Weights of a small mixture-of-experts language model, trained from scratch on English Wikipedia.
Size: 9 layers, vocabulary 27622.
Experts: 176 squared ReLU neurons an expert, 2 picks a token, a sigmoid router.
Training: a variant of Adam for the experts, 246M tokens, 10644 steps.
Below are experts of layer 6 (counted from 0) of a mixture-of-experts language model. Rows are named router (the router's row for the expert), down (a neuron's output weights, with its number) and show model dimensions 0-255. Each number is 200 + 40 x the weight over its row's rms, rounded and kept within 0 to 999.
After each expert's rows: a language model's description of what the expert responds to; "comes before" lists some tokens at least twice as common just after its tokens as in all text. This comes from a sample of Wikipedia text that the model never trained on. Tokens count by the router's weight.

# expert 2
router,215,234,241,274,230,179,173,232,117,252,204,264,234,178,174,220,242,197,241,230,214,265,185,147,179,156,265,241,271,166,180,263,162,156,183,231,174,200,216,201,316,218,208,163,180,227,250,213,139,205,194,215,184,148,157,161,203,207,192,192,252,226,203,259,225,236,143,211,166,224,227,227,231,223,204,274,179,181,188,184,241,189,219,193,166,221,204,243,205,204,249,91,242,206,177,221,195,149,171,123,210,244,148,152,154,245,206,67,234,198,225,261,211,151,183,147,181,150,209,281,190,148,144,177,196,250,165,160,187,188,124,228,178,217,183,224,192,179,207,199,217,227,157,181,225,255,212,223,170,238,223,213,154,178,138,167,152,225,221,117,186,225,196,239,255,260,204,210,221,215,249,280,202,252,231,210,201,179,190,223,241,155,268,154,253,185,198,188,237,270,170,257,203,158,219,139,179,265,238,182,289,195,185,263,224,214,221,153,222,160,222,290,262,182,200,244,176,246,142,141,223,194,183,220,128,209,180,188,156,237,146,165,152,239,212,210,217,137,206,204,205,215,218,208,163,139,56,173,198,169,167,143,209,256,174,229
down0,228,248,269,177,189,201,243,226,167,231,138,125,244,203,155,196,274,197,169,207,199,159,210,215,180,213,205,231,170,217,212,231,227,230,170,239,222,245,210,245,203,150,254,226,226,252,217,131,203,166,178,161,190,215,173,184,211,158,266,242,245,282,179,206,211,248,241,215,190,211,208,140,251,252,220,271,228,252,159,224,213,259,228,251,170,259,214,219,173,191,192,230,243,215,178,228,220,144,234,221,186,207,199,205,180,138,146,151,240,189,216,282,288,245,222,141,205,144,173,243,241,180,140,238,172,295,178,130,151,261,203,207,149,268,178,123,168,196,195,180,195,189,196,117,213,178,172,206,253,200,188,219,226,197,239,235,167,216,191,251,145,174,186,152,163,219,191,282,211,149,213,140,178,266,205,165,187,227,177,230,94,219,134,138,210,211,242,232,203,204,250,272,202,177,184,224,229,149,255,229,120,176,185,198,178,184,233,169,155,226,199,268,287,114,184,249,235,155,196,203,259,141,138,257,247,242,255,248,221,148,252,218,221,214,175,110,127,257,141,201,177,98,201,194,196,143,218,208,236,181,165,225,185,213,221,170
Label words in infoboxes, tables and results, such as Born, Died, Preceded, Coordinates, Total, votes, place, or victory, promotion.
comes before: ":", " |", "\n", " (", " in", " of"

# expert 24
router,195,90,161,186,261,146,159,280,131,282,222,218,262,261,214,206,211,129,201,216,203,241,209,189,147,249,177,212,236,184,194,162,165,214,137,195,127,200,229,159,189,244,227,152,250,181,209,200,160,201,215,213,159,183,138,222,143,248,239,164,175,242,228,229,239,181,197,193,207,196,156,215,207,229,241,227,193,230,164,181,228,269,264,197,268,226,191,167,207,209,203,123,230,193,146,246,199,132,121,200,138,271,178,193,224,162,171,158,187,290,238,192,148,137,167,184,174,212,158,222,169,164,234,214,212,205,177,163,138,212,289,224,139,185,202,258,198,109,233,192,194,116,247,168,182,212,217,176,202,234,237,139,196,205,239,229,188,191,176,194,300,214,142,181,201,216,145,108,186,203,203,193,247,143,256,281,158,283,212,203,170,203,258,217,166,198,170,187,220,238,161,256,226,165,141,172,223,227,257,207,207,241,182,241,256,290,205,205,187,213,230,247,261,205,190,194,215,192,206,213,208,237,151,222,174,188,320,247,176,234,239,171,110,207,246,196,207,257,192,210,186,207,247,278,160,189,122,186,241,256,226,221,185,263,193,198
down0,272,145,175,218,211,108,242,206,185,235,210,169,265,183,185,221,217,185,197,247,208,213,182,259,106,169,273,203,135,259,183,196,192,178,134,215,141,205,186,174,162,188,179,179,190,148,216,169,161,119,236,149,224,228,154,226,135,205,203,229,194,187,220,165,130,193,196,213,181,258,150,129,139,250,197,168,177,185,237,202,188,231,161,195,230,173,249,200,183,102,163,136,207,133,253,241,269,186,188,138,185,125,219,165,228,276,259,221,168,211,189,237,198,191,252,141,150,219,224,217,200,163,185,194,183,235,216,294,155,194,165,177,218,206,151,137,169,224,203,244,190,231,230,183,299,197,185,176,166,175,211,196,177,224,175,215,225,247,242,250,225,168,103,148,256,270,231,163,168,225,197,138,168,195,237,188,190,224,191,178,159,219,220,221,187,116,187,249,174,202,165,215,152,218,193,176,193,108,175,162,189,177,289,216,160,156,214,209,233,245,135,212,107,129,192,173,158,122,201,123,235,227,199,225,243,249,256,199,162,249,265,151,156,166,145,201,181,198,221,259,213,199,203,238,193,196,117,247,200,237,170,156,287,168,206,248
Inner digits of years and dates, such as 2009 and 1948, plus past participles after was, such as known, designed, renamed.
comes before: "1", "2", "0", "3", "4", "5"

# expert 12
router,175,168,158,282,218,200,193,233,95,178,321,147,254,209,270,232,297,224,227,260,230,184,103,241,198,164,199,199,190,109,235,179,250,237,191,228,196,219,182,268,216,150,242,182,159,188,227,199,182,191,286,144,246,183,200,231,178,172,201,180,255,181,202,189,201,211,118,135,210,197,179,154,247,163,129,190,172,156,192,227,231,254,230,190,205,187,194,215,200,183,179,143,213,175,123,142,217,206,221,238,141,266,209,169,138,186,192,232,210,234,215,172,315,131,162,216,223,201,145,175,228,165,225,159,152,190,203,204,220,199,271,247,252,176,180,234,112,132,143,63,172,141,215,155,174,198,227,145,217,238,224,145,152,176,231,260,195,159,194,249,221,188,223,203,215,185,189,235,155,252,242,202,210,217,236,231,202,194,201,179,176,202,249,200,217,166,255,218,199,239,268,220,206,154,194,222,207,195,243,204,229,252,193,302,190,218,244,179,159,239,148,243,266,228,210,236,172,225,186,208,216,268,206,162,168,228,178,164,220,280,173,212,203,174,212,123,168,211,177,182,209,299,161,213,154,227,128,144,203,211,214,181,188,182,188,243
down0,176,186,186,166,143,319,193,229,209,184,173,232,147,221,175,215,154,197,222,167,138,160,195,178,204,231,233,187,219,230,188,200,194,211,225,171,213,130,184,175,201,203,247,219,222,173,262,164,249,170,192,139,239,220,225,216,192,201,202,261,139,239,190,189,168,228,222,186,187,211,128,207,253,176,200,164,230,237,158,133,195,167,146,210,186,192,208,173,198,180,195,163,261,192,199,278,162,205,236,237,240,231,258,233,253,177,132,188,173,156,119,212,273,276,204,308,169,221,239,272,216,156,187,245,218,207,181,167,146,208,208,208,179,287,205,235,205,226,212,196,245,216,280,267,169,189,113,154,265,230,202,201,156,247,174,182,134,228,239,192,201,167,121,225,114,234,135,193,179,128,194,206,194,189,116,162,135,253,232,179,222,170,160,195,208,173,252,259,208,186,174,239,203,178,207,251,239,250,215,200,214,232,283,161,214,187,238,141,190,133,202,148,182,152,194,225,276,179,107,142,169,191,215,205,150,173,216,237,140,231,281,201,158,139,205,250,149,138,187,280,193,279,224,231,167,276,187,300,197,227,219,200,212,240,146,209
Sentence-final periods and paragraph breaks, heading closers ==, commas, and clause-opening conjunctions such as when, where, while, but.
comes before: " The", "==", " In", " He", " he", " It"

# expert 1
router,214,230,180,187,250,204,241,236,101,240,193,230,258,156,173,218,200,153,211,240,188,246,165,248,114,108,186,234,202,184,135,184,174,233,195,269,205,254,172,255,249,191,199,227,139,143,199,234,181,178,283,248,246,126,208,146,139,195,174,186,237,224,174,242,267,208,208,204,138,190,184,243,242,165,155,236,174,189,226,201,251,348,186,185,189,180,188,218,189,175,234,74,229,170,194,197,154,209,181,212,174,299,256,198,163,252,221,157,241,219,185,135,198,171,223,205,270,192,226,181,216,174,239,229,195,236,211,252,208,177,221,187,196,201,176,173,244,177,192,204,140,170,214,183,244,204,197,218,156,193,196,177,145,117,148,192,194,112,285,200,194,212,275,168,233,167,132,203,250,252,221,208,171,204,239,236,181,270,216,226,194,230,203,222,232,176,160,214,184,155,98,294,202,91,194,174,190,170,186,150,185,216,177,156,242,217,187,189,168,139,235,239,293,189,240,276,209,165,161,218,249,197,193,269,152,178,252,184,202,196,226,214,194,194,222,118,229,239,229,198,149,205,227,207,184,142,194,158,150,226,189,258,143,196,215,212
down0,214,143,170,198,251,212,226,250,185,214,230,277,211,213,264,199,221,197,134,217,206,259,212,202,279,230,251,173,156,243,204,238,209,159,176,183,145,273,249,118,204,216,203,185,231,337,263,207,278,144,190,129,241,195,159,233,255,188,196,224,254,228,214,204,191,235,216,198,136,185,210,153,193,150,258,203,195,145,175,178,209,131,257,100,121,160,144,265,176,207,153,220,229,219,193,213,163,141,248,223,228,223,196,184,176,217,257,242,208,250,226,205,199,236,145,181,213,192,260,182,239,199,222,241,215,193,229,267,173,221,204,173,201,174,174,187,208,178,115,143,147,172,195,208,209,174,221,174,210,173,172,108,175,269,223,245,205,150,188,208,240,234,233,167,243,219,242,164,149,253,218,187,230,234,186,186,221,217,143,283,264,206,202,215,203,197,191,148,272,177,243,202,104,286,220,210,240,204,268,179,247,127,201,187,243,207,202,136,192,277,176,175,200,210,118,184,192,179,158,221,167,181,177,184,131,210,150,149,180,203,182,142,185,177,162,160,174,134,96,187,176,182,232,219,126,179,236,202,204,163,260,145,238,254,159,184
Line breaks and first digits opening infobox fields or table numbers, such as "Born:", "Coordinates", "Location", or cells like 1,000.
comes before: " |", "-", "–", ".", ";", "="

# expert 6
router,172,231,146,199,258,107,209,285,153,268,252,180,267,166,193,203,239,124,196,219,232,245,183,176,150,191,143,283,271,155,136,199,224,197,174,247,212,166,200,245,242,179,183,142,254,126,174,185,171,251,306,230,146,140,150,214,137,182,201,221,211,194,192,221,175,278,210,111,198,226,215,212,209,220,185,210,147,145,215,172,219,197,263,175,193,153,206,207,177,235,209,191,273,172,113,124,225,201,204,238,196,209,130,218,122,191,139,158,268,140,206,168,225,241,180,183,239,205,163,235,244,152,242,152,184,224,191,238,193,244,204,165,216,186,220,239,156,201,202,181,182,250,178,262,202,185,230,182,193,258,160,218,154,171,182,190,167,218,222,162,229,157,187,163,196,190,199,130,207,197,245,211,178,188,262,214,166,223,101,181,156,153,238,121,215,237,190,182,193,181,161,273,248,182,163,147,194,170,225,204,276,246,179,210,279,241,300,149,221,139,179,206,270,185,270,246,181,191,233,191,283,214,170,188,176,232,245,154,274,225,168,200,148,266,224,198,204,195,166,180,136,214,124,224,159,211,204,152,209,164,179,190,183,173,247,227
down0,219,120,160,154,173,282,223,177,197,155,209,205,104,193,281,152,96,194,184,137,174,208,224,194,219,187,158,119,245,126,238,230,262,183,264,190,188,213,181,220,184,193,232,209,242,206,205,240,209,145,173,172,204,212,232,187,194,169,164,96,265,161,180,137,231,161,231,241,139,227,207,190,245,252,222,236,234,224,213,195,167,169,193,269,233,207,182,178,256,233,228,151,163,187,213,220,199,235,203,203,162,205,158,127,149,224,249,182,200,288,172,165,214,203,231,223,231,197,226,171,195,194,299,202,202,207,155,183,242,169,227,245,197,243,178,220,109,193,146,253,166,210,229,160,263,257,162,216,149,173,158,229,235,267,189,152,177,180,192,224,184,194,224,216,302,185,159,219,145,191,272,189,200,211,214,208,189,210,201,134,200,188,199,227,128,185,192,143,148,143,216,213,134,127,196,214,215,145,222,195,237,224,233,108,235,209,230,200,197,204,277,199,199,248,123,169,194,186,77,189,227,122,146,229,305,195,264,243,195,244,194,242,200,170,232,211,146,206,146,216,183,258,185,144,212,137,259,215,210,171,221,203,214,234,246,247
Final or middle pieces of personal surnames and Latin species names, such as -ović, -ensis, -ius, Manning, Davis.
comes before: " |", " (", ",", "\n", " =\n\n", " –"

# expert 31
router,211,151,211,253,235,140,187,194,113,180,219,203,261,148,208,262,272,172,218,185,303,170,166,218,154,144,187,309,218,162,156,160,201,203,155,212,186,172,227,168,267,190,166,154,180,195,212,187,142,226,196,229,152,134,220,238,178,252,264,170,250,219,193,236,194,213,142,227,182,231,236,227,212,201,163,268,241,231,188,185,148,182,198,219,176,197,110,248,187,226,274,150,229,193,141,192,213,141,147,247,181,275,222,182,204,165,179,149,242,201,197,157,224,181,177,186,212,151,157,226,226,178,230,207,200,176,166,174,165,286,228,212,188,215,224,254,234,164,160,182,211,135,215,155,211,217,188,195,266,283,203,171,123,224,164,197,226,122,219,139,243,137,246,213,203,249,203,211,187,251,224,207,196,191,231,250,202,201,177,204,161,136,226,197,265,249,160,157,212,228,132,263,261,137,171,186,153,187,217,160,246,311,237,171,279,211,277,176,191,152,245,176,236,235,266,244,167,190,188,126,263,176,235,212,132,172,231,207,221,225,151,157,171,252,247,218,211,202,209,231,210,211,199,274,137,185,111,223,236,171,147,148,180,234,211,262
down0,172,210,255,181,250,144,202,225,299,221,161,112,174,256,209,176,221,225,208,158,146,189,220,151,223,175,189,135,206,145,251,76,136,262,150,160,226,227,241,254,213,281,205,208,187,237,199,123,266,250,195,238,257,234,198,217,237,224,274,184,191,193,194,216,197,195,241,179,319,156,241,233,239,283,248,220,265,129,187,153,226,232,273,201,229,219,187,227,204,184,213,205,162,210,291,209,202,204,186,166,150,216,201,222,166,143,188,171,222,204,156,176,248,254,119,205,137,195,221,232,181,231,162,222,157,214,191,135,180,155,202,136,215,231,219,279,211,265,226,182,203,165,226,149,254,222,229,192,218,152,202,220,230,164,213,220,192,259,234,213,237,186,158,265,139,236,227,208,194,202,179,204,213,246,240,207,227,212,172,198,160,168,166,202,120,157,196,246,236,161,158,105,188,240,273,159,259,224,259,170,212,258,180,162,193,259,223,202,181,144,229,186,212,223,273,185,169,248,173,152,226,142,186,309,201,197,216,233,216,148,227,165,161,218,238,226,161,156,183,206,241,196,178,161,226,188,265,186,293,241,232,174,178,170,222,225
Final digits and symbols closing coordinates, dates and numbers, such as ″E, °W, ′, closing parentheses, plus ago and plural nouns.
comes before: ",", ".", ".\n\n", " in", " and", ")"

# expert 8
router,232,233,204,215,280,169,259,270,75,244,197,177,220,171,214,280,247,165,236,249,212,262,165,224,187,205,124,218,196,201,147,192,224,259,198,217,192,222,228,260,224,218,158,158,229,193,193,243,143,214,230,170,165,160,163,193,205,241,165,232,223,222,221,245,205,266,209,170,173,132,184,247,259,291,169,292,167,216,150,200,176,206,234,219,200,210,190,257,170,192,231,216,252,165,222,227,188,177,203,291,127,241,160,178,174,215,136,161,270,173,235,143,205,252,167,206,239,201,168,255,250,163,225,169,184,174,164,204,234,256,186,217,227,210,210,243,178,185,227,241,206,179,233,189,226,189,129,185,192,199,183,189,205,155,220,202,224,182,281,213,187,234,169,245,252,207,135,264,102,162,245,231,214,230,196,169,216,249,131,219,182,142,283,212,224,146,198,180,224,247,202,282,219,158,179,160,226,241,236,158,237,169,248,219,314,251,262,176,190,162,175,208,256,216,221,272,258,148,257,210,216,246,146,199,169,154,190,176,239,195,182,129,257,245,200,207,186,220,181,225,112,199,135,236,171,212,146,185,131,189,133,172,255,219,227,263
down0,192,184,235,185,177,240,152,165,146,239,240,221,183,219,177,245,184,267,116,135,256,195,227,167,214,232,281,187,130,266,270,165,179,249,201,210,181,215,199,184,220,193,224,245,194,224,277,211,221,184,232,191,174,216,212,238,171,189,160,137,249,167,217,189,245,251,196,277,211,152,244,291,184,192,221,183,129,87,212,119,211,234,209,211,199,215,238,196,142,204,139,164,182,182,153,163,170,300,136,209,235,243,270,238,190,219,232,203,190,215,200,176,186,236,251,245,164,179,110,183,192,192,184,276,240,238,240,219,174,205,185,137,248,179,208,209,168,151,136,205,196,207,149,267,188,149,159,193,217,181,187,150,256,306,233,228,265,219,208,190,253,294,230,175,189,236,187,144,139,198,196,160,157,144,216,220,172,87,164,228,232,216,167,258,226,155,223,168,199,242,197,138,250,267,154,222,150,140,244,182,228,244,153,178,224,212,219,181,225,188,219,210,187,164,207,236,194,193,155,184,219,232,215,168,175,289,200,202,214,203,229,282,249,171,202,219,308,192,217,187,186,205,137,220,269,179,157,206,271,190,228,190,178,168,139,169
Country, city and state names, often the second word after New or United, such as France, York, Pittsburgh; also year digits and However.
comes before: ",", "\n", ".", ".\n\n", "'s", " and"

# expert 0
router,189,202,199,223,246,258,193,213,139,205,177,219,200,241,235,256,226,143,193,240,192,227,196,184,157,196,123,224,210,212,173,163,209,198,92,307,178,249,222,277,230,171,199,201,143,167,135,206,189,163,251,183,150,168,156,195,167,181,220,136,235,255,261,195,242,202,129,150,189,205,240,148,212,276,180,282,195,255,203,150,208,224,192,269,211,180,211,256,187,249,198,196,236,154,151,165,173,210,175,193,144,192,191,181,233,239,164,176,203,242,170,189,144,94,129,183,245,175,216,160,253,156,276,156,194,193,146,250,182,236,202,249,220,228,192,247,177,132,236,232,239,142,186,228,181,226,171,172,175,122,227,154,151,199,229,212,178,171,195,205,233,174,228,206,200,133,141,165,217,225,234,165,236,248,200,267,190,238,223,146,261,175,219,204,271,189,157,217,201,176,262,220,223,190,208,128,190,188,239,194,222,201,153,173,121,209,245,138,194,236,207,302,324,213,232,202,243,242,168,177,240,280,146,276,184,197,210,206,204,170,200,174,108,267,156,149,272,248,156,236,154,219,173,182,177,188,173,191,170,210,154,170,253,218,252,241
down0,170,221,187,201,234,225,316,197,209,178,163,166,193,222,161,195,257,214,236,264,220,227,190,193,223,178,220,164,221,214,241,221,260,181,81,148,215,217,202,219,189,154,239,224,203,201,241,181,189,185,181,184,210,196,121,211,183,222,206,171,211,157,238,264,250,157,191,205,163,228,134,201,199,223,169,237,184,190,204,214,215,222,215,224,185,227,154,216,169,265,167,217,159,182,161,225,224,210,157,214,274,183,200,232,160,167,193,236,151,195,268,265,255,171,199,187,167,156,191,277,281,193,184,241,275,163,221,168,160,108,249,193,250,229,208,177,172,162,124,158,141,208,213,174,171,221,178,161,270,180,244,204,134,248,176,137,155,88,187,125,154,186,216,176,198,224,95,235,167,190,212,261,243,208,170,140,159,157,247,269,122,261,188,192,188,225,304,190,197,172,193,249,174,193,180,267,195,149,191,212,93,173,134,183,146,255,259,174,191,175,200,168,169,198,227,209,188,163,179,255,120,228,194,140,202,140,204,189,180,188,169,203,195,140,244,250,131,243,207,196,243,310,235,202,177,227,189,206,152,217,192,158,127,196,275,200
Prepositions opening time, place or source phrases, usually followed by the, a or a date, such as in, at, during, after.
comes before: " the", " ", " a", " his", " an", " its"

# expert 25
router,272,196,167,207,214,154,162,242,143,159,248,250,266,172,230,197,235,209,249,179,191,167,150,172,223,183,208,241,184,200,223,149,229,220,142,214,192,214,188,188,249,171,154,191,123,167,131,172,208,220,251,247,169,166,194,156,129,191,197,168,295,238,181,240,221,184,215,192,125,249,216,279,209,269,228,198,202,163,158,139,241,212,213,171,154,197,195,187,192,221,224,183,250,195,211,190,187,133,140,139,163,260,216,226,221,216,110,170,219,230,163,169,210,97,149,191,203,183,175,179,165,183,204,163,196,228,175,215,145,271,276,267,213,187,193,242,99,159,227,127,265,132,229,150,195,209,202,165,177,242,177,151,230,210,199,196,156,175,206,195,226,197,325,140,223,178,145,127,215,229,189,191,256,227,267,257,144,216,155,161,159,155,260,179,208,173,138,228,232,271,183,249,204,192,158,200,216,138,149,201,189,203,234,215,307,209,219,158,206,199,214,303,286,222,207,204,177,154,202,217,262,203,159,278,149,189,205,125,184,200,177,159,173,242,181,249,275,216,118,208,172,211,228,201,212,202,227,141,239,186,148,179,188,193,212,201
down0,251,182,218,183,221,216,268,212,189,200,235,145,193,169,228,110,155,242,115,135,209,171,206,156,188,193,202,197,258,251,196,188,180,158,162,178,207,175,122,148,204,205,197,193,231,224,191,202,203,164,268,140,173,134,102,235,245,233,174,225,227,232,198,202,226,258,134,227,164,166,145,270,262,138,168,160,118,204,154,167,282,238,200,214,193,152,252,179,161,178,215,174,264,143,254,190,194,222,247,186,198,214,192,240,150,215,165,235,165,131,222,195,266,227,215,172,213,249,203,171,284,152,192,244,159,174,257,191,138,234,210,158,146,176,180,232,181,207,290,204,128,174,253,198,180,244,206,167,218,239,235,274,186,237,174,223,179,199,172,140,209,190,176,215,203,178,260,168,257,117,224,207,233,212,251,191,157,222,216,217,204,231,279,223,167,128,222,158,194,219,184,214,280,144,218,261,201,240,194,167,248,230,111,212,268,223,287,188,251,229,146,247,237,218,264,214,206,225,181,200,268,209,219,276,265,182,273,186,234,234,179,215,191,266,173,152,196,164,226,269,154,179,144,213,130,222,190,208,229,271,166,186,195,192,244,211
First digit of years after in or on new lines (1954, 2016), and opening capital pieces of rare names like Eryciini.
comes before: "9", "0", "8", "7", ".", "6"

# expert 17
router,182,152,207,235,213,175,176,184,90,215,276,270,203,122,243,210,179,197,238,191,166,202,174,280,174,191,211,217,177,187,152,175,167,199,214,253,216,189,213,190,221,137,216,215,118,113,152,197,171,176,240,206,158,135,176,215,182,203,237,157,241,168,213,202,199,258,182,118,168,219,208,245,276,270,215,226,161,187,168,151,192,148,239,153,193,223,217,210,149,200,186,186,186,201,203,214,160,222,154,151,173,343,186,213,183,206,166,148,242,227,262,131,187,188,238,129,202,153,243,240,222,207,182,186,153,227,195,219,104,202,269,172,178,158,196,176,212,159,211,178,231,100,236,197,214,177,179,225,156,184,202,187,221,168,172,208,164,228,201,181,254,208,210,232,185,106,224,259,222,184,262,207,242,219,160,245,155,252,223,238,234,209,226,137,222,216,210,82,143,208,132,208,218,102,201,214,128,204,204,184,212,189,227,233,301,215,233,218,281,222,225,267,298,193,145,189,179,206,154,241,239,248,196,224,101,267,174,178,227,176,172,208,136,219,169,167,190,223,221,192,189,240,256,244,149,223,195,247,132,197,168,199,204,244,218,175
down0,237,169,140,198,209,251,162,202,183,203,235,264,175,236,291,127,257,163,191,215,201,212,226,195,225,137,229,138,226,211,246,174,241,236,179,202,186,164,197,170,194,110,196,124,126,196,204,192,205,110,217,208,205,198,239,227,212,201,144,103,190,257,180,274,183,159,187,223,232,190,174,252,184,204,201,235,277,156,190,211,126,139,177,143,197,239,173,172,185,194,141,190,214,194,223,133,222,138,205,200,199,210,230,247,196,254,260,220,193,180,126,219,130,163,213,175,129,178,205,254,189,153,229,254,239,204,217,173,182,122,275,160,192,241,248,191,156,167,195,209,253,150,226,226,212,264,222,200,179,188,142,204,239,188,270,247,231,119,136,234,243,274,149,122,162,172,231,161,174,213,205,165,169,147,174,267,159,180,233,191,160,161,179,191,209,174,194,237,249,204,259,211,178,179,165,210,245,223,234,170,246,224,118,96,212,184,213,301,213,187,212,187,266,181,169,201,214,263,191,166,108,114,213,253,218,157,222,217,240,160,211,226,142,206,233,158,199,209,245,192,222,278,193,234,241,168,133,253,210,208,201,165,193,235,277,200
First digit of multi-digit numbers in tables, lists and years, such as 2 in 2004 or 1 in 12; also No., Jr, Inc.
comes before: "0", "9", "5", "8", "4", "6"

# expert 23
router,237,202,108,202,244,192,221,193,142,233,220,196,204,133,225,232,218,201,252,230,170,225,155,175,205,167,190,255,185,135,198,194,228,203,191,54,186,215,226,282,209,123,211,177,188,193,209,256,179,228,236,215,213,252,190,205,177,155,263,140,176,169,206,178,182,223,243,154,154,234,163,189,154,301,229,246,173,206,216,146,204,209,172,207,202,182,227,155,256,242,206,163,247,202,143,255,147,119,239,192,207,285,197,222,200,275,134,202,237,184,232,260,237,214,220,165,255,201,163,228,210,204,273,154,189,215,143,194,189,254,211,301,193,199,186,177,220,150,202,137,223,166,207,146,173,184,171,143,146,272,152,211,159,145,192,186,162,213,164,167,210,189,225,191,240,177,103,144,209,234,201,159,256,177,204,215,201,202,177,191,164,235,76,137,248,189,153,214,192,226,308,239,236,136,216,138,173,203,237,148,306,242,216,186,230,195,223,159,198,259,218,222,246,204,194,240,186,192,222,182,171,198,164,147,197,191,192,209,222,162,191,171,131,195,228,169,223,175,91,232,129,209,218,259,197,130,169,156,256,195,178,204,173,266,183,213
down0,175,156,150,186,200,149,156,190,281,252,230,234,191,177,197,213,175,264,129,180,196,237,244,180,187,168,172,291,232,197,237,222,228,183,165,260,189,175,136,291,164,235,137,186,169,199,153,177,180,178,237,205,130,152,197,166,289,163,206,140,161,252,213,257,250,165,211,226,189,183,277,210,240,178,130,178,204,263,186,169,179,180,193,223,212,227,239,217,264,184,248,188,178,191,217,204,181,179,239,296,216,134,187,212,178,239,186,190,133,186,161,264,205,214,228,163,256,170,200,146,182,229,224,204,121,179,231,257,186,101,138,221,209,170,216,241,96,148,205,225,112,200,147,230,172,193,266,207,199,101,188,196,284,170,168,204,228,205,194,248,169,198,238,231,189,145,234,208,280,181,162,212,144,234,194,183,211,194,185,146,212,218,175,153,206,169,106,179,177,196,185,183,203,239,198,249,157,250,256,229,141,219,150,232,135,295,180,215,194,192,165,161,178,208,233,182,193,253,234,244,156,223,276,177,302,150,140,229,163,262,201,213,169,170,144,150,209,142,229,199,208,234,204,167,188,258,175,245,212,201,274,236,189,222,231,196
Commas, and, or, semicolons and including that separate list items or clauses, as in pigs, sheep, goats and.
comes before: " and", " the", " which", " but", " a", " including"

# expert 22
router,212,195,170,255,291,170,234,288,125,188,199,216,235,271,228,276,259,215,193,236,191,201,137,171,190,201,223,194,194,178,157,212,224,173,231,233,226,233,199,226,234,263,242,120,175,186,171,280,212,244,230,225,159,201,182,228,245,180,181,181,165,196,273,261,180,159,199,180,174,122,242,197,160,221,222,250,176,205,168,149,205,203,149,185,149,163,175,152,253,230,286,127,197,189,140,159,127,96,182,202,207,363,171,126,176,254,183,184,196,200,197,113,157,170,204,188,223,136,157,174,193,179,216,202,153,126,218,224,150,287,277,261,218,197,254,243,213,189,253,223,206,133,165,233,227,199,205,176,173,238,221,211,256,203,161,241,197,189,221,197,261,219,212,232,249,152,176,190,237,128,162,194,184,221,230,234,189,232,173,183,225,184,164,174,165,216,213,188,252,211,189,193,252,220,176,224,186,194,199,204,177,211,146,264,289,236,221,124,201,218,157,234,283,257,249,216,196,237,209,213,227,151,250,177,169,222,265,159,247,244,201,192,204,217,201,112,246,222,173,194,205,264,222,178,212,188,152,225,292,184,136,179,207,243,198,220
down0,244,207,226,210,164,191,201,130,221,180,195,172,166,190,129,176,217,173,227,188,282,216,189,180,292,212,265,216,189,246,219,130,148,197,190,167,198,272,192,156,189,210,194,172,177,238,207,218,160,153,224,145,188,256,207,197,165,191,198,230,240,243,225,247,229,221,139,142,189,156,175,145,208,192,197,274,196,220,159,175,168,228,243,229,212,130,185,128,207,177,173,241,178,274,158,224,190,137,153,158,204,196,201,202,189,301,258,172,212,261,247,165,170,209,115,210,190,196,217,249,212,169,151,163,261,219,217,192,204,145,215,172,220,161,235,125,132,153,139,169,176,182,172,215,163,233,236,187,222,176,212,107,156,170,216,218,164,193,161,292,236,211,205,177,272,218,214,173,186,275,202,217,268,201,164,179,204,215,225,173,149,196,93,246,261,237,167,137,186,240,232,209,137,179,141,255,137,178,250,88,245,224,216,227,161,240,202,248,112,262,177,135,194,182,225,194,146,159,191,219,290,147,166,176,188,233,196,167,205,171,201,219,165,215,118,177,140,201,228,164,246,156,223,194,244,150,230,213,212,109,243,241,201,228,137,138
Middle and last digits of years, statistics and decimals, such as the 8 in 1981 or 3 in 9,230.
comes before: "0", "5", "6", "8", "7", "4"

# expert 5
router,185,167,153,253,264,188,189,239,141,197,288,227,349,187,201,250,227,190,207,219,241,234,179,237,164,145,167,211,185,172,196,157,182,208,185,217,135,170,212,228,266,235,271,108,140,217,152,189,180,182,210,229,171,157,182,230,195,132,131,167,206,210,195,282,267,218,139,201,208,149,231,244,193,275,162,293,124,179,235,186,251,181,188,187,209,215,164,174,158,162,268,106,212,153,115,189,256,199,174,172,144,191,198,142,179,216,173,164,234,219,227,179,202,97,141,225,179,154,155,215,219,198,261,197,152,219,146,232,141,208,264,223,214,172,197,295,145,102,238,145,244,142,148,172,205,213,180,186,189,195,172,212,233,176,140,208,209,209,211,190,168,219,255,162,248,164,164,196,203,225,269,171,224,212,191,197,196,220,192,210,208,195,171,181,285,222,180,174,283,242,168,165,205,197,176,173,206,168,159,179,229,185,128,197,190,227,238,154,266,166,187,236,237,251,176,217,126,176,188,244,206,209,177,221,192,249,192,156,196,238,148,138,162,254,192,134,246,203,224,205,184,206,220,217,203,225,192,240,209,157,189,176,124,270,216,278
down0,186,117,229,177,104,272,207,115,187,230,207,182,130,200,213,153,165,221,180,191,228,235,190,172,167,143,184,199,130,182,197,279,236,253,204,247,211,188,214,249,188,167,244,176,214,141,180,194,260,176,189,243,226,184,257,226,237,191,227,192,231,205,234,222,153,218,238,226,197,207,156,219,145,194,185,215,162,246,211,256,225,195,230,239,211,239,246,202,186,202,222,228,241,267,215,204,167,195,151,195,221,204,212,191,196,185,180,166,273,236,105,184,251,211,159,145,216,158,154,169,238,216,199,218,262,224,232,187,145,227,165,137,224,216,223,324,200,181,265,185,140,168,212,192,175,187,167,222,169,102,117,263,299,198,191,147,253,208,200,197,174,260,207,179,205,146,205,178,213,162,188,168,192,213,164,124,148,170,266,272,186,200,181,174,175,199,299,225,230,196,267,213,220,187,185,152,237,138,125,194,189,196,148,130,194,160,237,250,247,324,206,228,264,244,257,210,194,137,239,158,207,251,195,230,201,220,218,180,201,203,194,209,145,192,210,124,121,265,172,236,114,128,199,113,225,172,225,174,154,154,164,225,169,210,189,205
Prepositions and action verbs that take an object in running prose, such as of, with, using, create, gave, continued.
comes before: " the", " a", " his", " to", " her", " their"